From a checkpoint of a small mixture-of-experts model trained on Wikipedia: a shared expert of 64 neurons, a variant of Muon for the experts.
Below are experts of layer 3 (counted from 0) of a mixture-of-experts language model. Rows are named router (the router's row for the expert) and show model dimensions 0-127. Each number is 500 + 25 x the weight over its row's rms, rounded and kept within 0 to 999. Numbers have three digits each.
After each expert's rows: "comes after" lists some tokens at least twice as common just before its tokens as in all text. This comes from a sample of Wikipedia text that the model never trained on. Tokens count by the router's weight.

# expert 68
router:436512525501483459489480477484490537488512481470479492495522490484471502480496514513484564484506533524505495488508478489542491487523489459473506472525526520479523508563527501488522486535487528512505491498496502472522499495536495523478475544506550481545494507535530491476525512493544464513455457465501542521535482518464466462525508480479479507520510527539491475484443497517534516491492
comes after: " ", "| ", ") ", "% ", "0 ", "1 "

# expert 120
router:493536566496512500497498502508494517474504488510606514493526589512481501453504531513503515479506503514498501500509449504475491494505494475497516455487487497495544485526498495525498501492474506430487507487499510491502518495516474516444486514504518522487500476472493485493523493488508470467465515524492494468495489476492477506499479492508500410558515506465474510488508489497503464493526
comes after: ", ", "and ", ".", "'", "/", "K"

# expert 13
router:491482517465532520493464473508496519488528475459465501472502500514505486486541479526484511527506500509472519483475498471500523476501486516504523501510451473434466465543516496476497538498537515477524559436506514511483504531488541486490514504520506477485482487488497472511483495498518502533483485513442501538534481480459500506523500476587481540484477486514498469465521496546490498479487
comes after: "| ", ": ", ", ", "- ", ". ", "\""

# expert 30
router:508518518469504504451512473506477512517483493516475543475536518488456487526541517525526564509512484496505510519497471516472537481481484531490464461508443474510464507539452501458488508560472511468507493468464497524535514496493469516508503502517446477451536457494491491500518475507502535484483500535459495518515481485484493475535470538481486496521519464507486476486503467489484514494477
comes after: "was ", "is ", "were ", "| ", "be ", "are "

# expert 91
router:500520490496503520514478473497507486495505458552484487484524477519471499469496501547474536495495495547486542525502497483490502493518489549463544517500498481485519501529472470520504495531498534502555510489460474453519484532477514535513485497503467543514519518507474451520501525489526491513489464493489500534538432489471470480543491512514521463498536465464497558513504513526521511526542
comes after: "|", ".", "\n", "==", ")", "\n\n"

# expert 118
router:491576433487509503515493496500498514531493496513516513499522535500434505456514536500480526490488505512488503522510444505501492496551507574495481454450489492484489500528493507522505509512496509464500518491498494492510514501514438502450476508506513515491510523517497493512542483488510483541475515505479508527498484496502492498493485490491513441550511490448471504524497492495499425494550
comes after: "\n", "has ", "which ", "fl", "ers ", "have "

# expert 71
router:494438474493533451475497451481467483465495483526494496500501550505505522481502458513514532458525502526478492538530509505511489522509521525490491457490491488453497496480552452518475496445522503488526517516488491465447505484516491545507532508516519516516486530493480467499479484466512495522510470462487490518477489464487508475487427491499499464473501469473469481528466479492525525501498
comes after: "the ", "a ", "first ", "The ", "second ", "this "

# expert 96
router:489525459436503452500473464471476525505491500530523470494468507516496489520513501546503543518534513501496474491512504525497509505472534500494517485478479459504471482532466493543497486481504493492513499500496441492456518493478467522452462518505578505522507470526467511507525521452495500513491521457480529506469514471522493471520477499486461495491498511481482508486526511567535506510462
comes after: "the ", "a ", "The ", "==", "s ", ": "

# expert 25
router:518467499457511479499479469523516540487447473473525511483490519516470487513492502529482495532501542496478514468509497477532487456526492543492528495495442471515525474523498516456449511517521528427527522510492497517490547490477488505489482478508491498517471525498495442494491478497523486494479495485500499502509502482496451525506463482533492546523511501518483502445525531512495440452476
comes after: "| ", ", ", "of ", ": ", "\"", "- "

# expert 103
router:473500486460526455524483475470474502504536484487491504514510522505507499487490498561540512474510547514495518490547536533505530455491486462492522476508522491496513518489504497500515476486500492456500555506517537510509451476511515504485526475515526498465452524497474488550495525525523451499511508529425533480494485498504453494537432498459519477498485512464490490480500509482506498504474
comes after: "the ", "- ", "a ", "-", "The ", "B"

# expert 83
router:498516516448498507498470487488486547466486506505465517496534437477478513468508439535499546504522480508506458514492547525509530470492531511509517532459459480501509503514527501507483476486512503483496531487511509509519532499494510490483461506530521550507486453446471476502523526482500488467502516500459480478519512487499524505509499447466462492466480462482458509465481445511500516513522
comes after: "| ", "(", "In ", "″", "C", "°"

# expert 74
router:502610463489512497498497503507482521466495493504591503488533514526514508426508523512489533492498517516498505514509576512513491504535495501503503494458492493479502536521485499507499503514472507494506514492498495500509513501530506529460500509512514491476502467462492488487502499484511478583468480501481506525503482491497492503508482486509519428534490500460484503541479492487493538493478
comes after: "in ", ", ", "of ", "for ", "to ", "by "

# expert 127
router:489593478490505500514493488503476513493505495512569505487503497530436496402510488505462522492491504517492503506506530504511496493541491555489481442471496500456462504520486499500500502507480516472496519488481498503511513492502477514457496504511497508506512491448487496508547493483510466546466482507457499527491479494503494499508488501514495418532506504454481495529494499496496467491489
comes after: "in ", "\n", "|", "on ", "of ", "at "

# expert 106
router:488513469495511491504500483514479520482511488523530499499540537495419512506519492489435522494495508498493507512502418486491503493507501473497466525480494488461500502502488499504496514524508505411493514486506498506511520493466595497460507502510499515477498501455491493495521488492520463525463441517474511496501493501506488493513474490517507467577480490457479499536487495504494531505486
comes after: ", ", "as ", "and ", "o ", "to ", "i "

# expert 28
router:479508517484533492496497453419499533512459478523545500455537549533514495533494488489511556474500488490481525527468431481519448516532518486497458475491511484514521527496466499484476510510500520516498502490484517475526507478509494521516487484531525483506516463527498477479492489439520486504513473499478475512523469491515485470560530503520509468508487498495477495490534502478523492542468
comes after: "a ", "the ", "and ", "s ", "an ", "of "

# expert 84
router:483523511473528462520490500500512505517463519543535497457504530490503509477495524513517494496510549524472515502519515471497494511515527538506516480466475475488539507535512479500469505515511508504535496440501459486537528576526539468501513462517503489525554509505491461513462466462487469517503483529509469533519496500516489467541540530495494447523523491535518490480484500470512465507475
comes after: "\n", "of ", "a ", "\"", "- ", "s "

# expert 107
router:465506470513540507546492478483511540511457485524479488506511488515494523487498496528486526529533491518477520470484535496495502496532521495495470528533480474531467476529526454485523513473508484489501501492452475475473527473466473522478468525504502537539523500487488486528475504478491483535480525499504505499523506515476460470494467519497537494460519488468528493469504396498548538481491
comes after: "\n", "\n\n", "1", "2", "4", "3"

# expert 98
router:497539503454562458482469467514537500543512534490520494485563500477464489511496512531520514522473512506472484480545505468489483477500514484477525470488496428489501469504519521504489471484494498486486514501504493510509539492479509470490516543539536497520524509525496470486507513510503489496531477528525511530514507469496466506474504465517450469524510480474523543522521564501517478542541
comes after: "S", "M", "R", "P", "T", "D"

# expert 73
router:510486524508514485490497455479493485484484499494515516471511505474515491494471455547516508508538506526498532469500500530495524486546502479486531543475492498478460468525550481532495492502510524476519489488499515512490507498484488506451487493505474510511555485542430485545494486450517424522506481482472525511500480519492447516490535487550528505501520492500464481494543487544502523464476
comes after: "the ", "The ", "1 ", ": ", "2 ", "7 "

# expert 109
router:489508468501526507505489468515501525476503481518493520466493512493522454499518515524475511468489487553469476469513456473541493473534484496446493480512441456514495479485488506495521511506497504448533501433471492460499506508506497464452462465489485521531514492496472513492493513521529469526529509485495507508501496478446478479493492509465432497512505471490450494488502492502523460549529
comes after: "201", "200", "| ", "202", "–", "199"

# expert 115
router:496503515508546511485501481469501526481514491533477490501526461515473475503511518528470547479455512498438514495487529491519514498518494528479494527513487523467514502540466481507516517530489502538514536475455513478548480496506507545531470522532488520459529518497475487490528497484552481494505495479498551540493490456504453544460497504512529499472534491466505489533547521551497533504500
comes after: "|", ".", "\n\n", "==", "=", "==="

# expert 69
router:454507470523525479488458494470509510525546493488510528480486502479449525523498527539514512473482466545509524481494498470534485515484507479477487476429490438509503520508517498516520519448502506489514530477517506451505488496470481542472526505508472484515476453499486503534475510518494493518523507505474478522470525455518474489512535475466491502514512532457459486473537471517485459464506
comes after: "-", "1", "2", "0", "3", "–"

# expert 70
router:496489502497538490512486482531514527548515454484487500509480482502518519501532484494552540454478529503485472532517512485514501492508542511482526521509426495468501498481502485460473490525497499439514484464504506451494491487480519495497465512486482513508473501534501451517544501471508453500457500526507470474515450495456439505518484521509497546491527497517460497513462494496543521487495
comes after: "in ", "of ", "on ", "In ", "On ", "from "

# expert 72
router:513532482452552512516485485490484506525476474502543489524498503533514505502497491564487509465447507515483502532494518486509474484506501498469469500498496489454514520508488459480490514499524525559532501514514459486506531483516550474473489483497497489493530538494475499489540472502512516495467508522512517500549407492495470469541511500503537471481496488480481497497551528478537463481509
comes after: "of ", ". ", "to ", "with ", "for ", "that "

# expert 112
router:504496549486517521502479464486546512530512463490533544471548535503461530519516470516544510526509555520496528528504476490503464493510501509494538504501461469521517486517525509512499513502529545516557461483514526497510482496492534506509515509517525511484499463498488482550515492473512486538504496470498508504512477484489395509478502513528475528498475513501483516519514471502549510464495
comes after: "| ", ": ", ", ", "of ", "the ", "by "

# expert 64
router:482481508492522443543488490478493536474504482510472477512536488498505501529523484504455533455452487478472492560516553467479477489502533473504510544478443510515473518510473477519490469535480532458494518470514464470497507474497487472522487483509492475505525462488453481480490470483514461498479552496471512498542465463477489493480475499490494532523468510508497510466479478482493510500474
comes after: "in ", ", ", "(", "| ", "–", "In "

# expert 81
router:491515515463515524491504473524536505492491477533487525511509525503473479555558511500492519522501458535508501509514496513463517424523467529484452478501472473512436507532442490521522502533481498477509518461497483470510477521519526514482477464491469518514540466497468494486497490509525525477487524563497498488526508501499471477502479495512476502535464483482460496476533458480470494487509
comes after: "was ", "he ", "He ", "is ", "and ", "also "

# expert 79
router:481478552523510454502485490482477516576471522517538498470555502488523519506478478498547525476489511509501506469485510553465513466583543475477483518512492478500485523497511489502501517510488526507487471470490503482517497509523514490528501513511486514466541488501485438496503500482540472524449482509507508481501461518476475477518509507518544482474511481475507482533476462504461524500475
comes after: "- ", "in ", "(", " ", "of ", ": "

# expert 108
router:451517480499516511523484458480525516521512523520456490492520547511532517520509484497518572486527493500458515543555460498550485473527522533507519546479488499477477492555467482507468481507508500475494506461473499490495486453492495456519502498489531505529517471512463493508522529478517460533474550504518464507482471488515470507504523512534476491494500468502511508495505488539476486515451
comes after: "the ", "a ", "s ", "his ", "The ", "National "

# expert 87
router:465551455509536531532497500504506547490514507467540497526509524525552479467543533543501549545509530516455494488468499540528521494526489512476515509480507480507458495517518478548515520512494516505492450479498481482481501471462501481504487470507500516493499528491487461548506514500552492502445558509511483525498502499461477489474487494490486459544495464492485507489501473494500498475513
comes after: ". ", ", ", "where ", "8", "9", "that "

# expert 65
router:482495536506507475479492482494444494455480491523472517470464514529474545510520500550534566499513481490484517512491481506529438515526506507502469510490498495491533501502499496505465467476484576533485572476474465525500511469503477478493505508516488515524473441501516490465498510493489505495488495494421537481512492483507486467494508518521513477505487495511504507487534472551483512506509
comes after: "the ", "(", "The ", "a ", "= ", ": "

# expert 75
router:501464488478513451526468496473517516474500478513519531513551456507447491508530489487507543490481529529485510504516535515535486480472492426505476478467513511496514471523478486452517481466494487486515536517497521503516509536508517515489491530512479484515494457523465471481480507505515482522472441518493480490490495455501501470513489488536462446495486503475492502529528466478454546465524
comes after: "-", "to ", "H", "in ", "of ", "h"

# expert 6
router:474567489470514471514478471466520546509518484513520469474526534513450516520496469513535532512516532505471487551508487493500478523524528522488464482477506496469539508515504517527458513494525522531518481494520492501479530520516491515489479492545533513481495498543456505499490507461479491491494466464497479518522428495508469471538522519516476506510502525459512481491544488474548518493460
comes after: "the ", "a ", "of ", "an ", "to ", "s "

# expert 111
router:509472483482505501502505479495524509537470471529513522431495483544471505465492528521508527473526503524492488516522495525465492486542502494501500445495458486492492477491501481491454485541518536497500504507500501443502494503582507555467481494519523471440513485514457441523475514482539529503475529498490523479501466513515505492515511501515505488457504510447484507515503518500508530468485
comes after: "| ", "; ", ",", "(", "–", "."

# expert 125
router:459538511469524489511478485502484529532512501478521506507533463484453503498486498530523518477494526518461524526484482491510480495492552537486444522479436493484531519479468481499476482476549541480490467488488471465527529502510526514462464491501522520514506470476488451510527422531519514497482495513494499465533480474495482497495504508493495510480545454513506493526511531479531536495482
comes after: "\n", "to ", ". ", "ed ", "\n\n", "ated "

# expert 123
router:498513501509518521531481483474490528516498494548476477518515534511487520504488494506489508458495492535496529522512498499523472488525498529452502496541489496531468479528499460536500479480506506479528527492421499466521502479505500503454482588523497494509513526502498486538503446510537431522494480487426533491486490509488475482480462511488510511520490474473490527469522473472517488495502
comes after: "|", ".", ")", "==", "===", "\n"

# expert 116
router:467532480499501515508502518515524540501469496496493484484488499534530533488511551524526538509463497531476494488527465480478523503505495523498500500538458443502513496533503486483494505539458493486486522470431460490503536464469475498467514524520508456516543522486490453503541542498506517510467468547499503540515509521487466539487509494488482452505525480511465503495486499472516529477544
comes after: ".", ":", "2", "4", "0", "1"

# expert 9
router:457536499503525525505472482533499510527541482531458508494557547546462477461510514489508578514505513471502507549503491526492497505519536476489502500504491511490508492524502485525484551496514517508527490475462497504506514488487556509495497476498511507455486466507492489491500497472501517497461540527477524454510469509506496513519421452492530474466486474454456506489508501506508495514504
comes after: ", ", ". ", "such ", "that ", "and ", "where "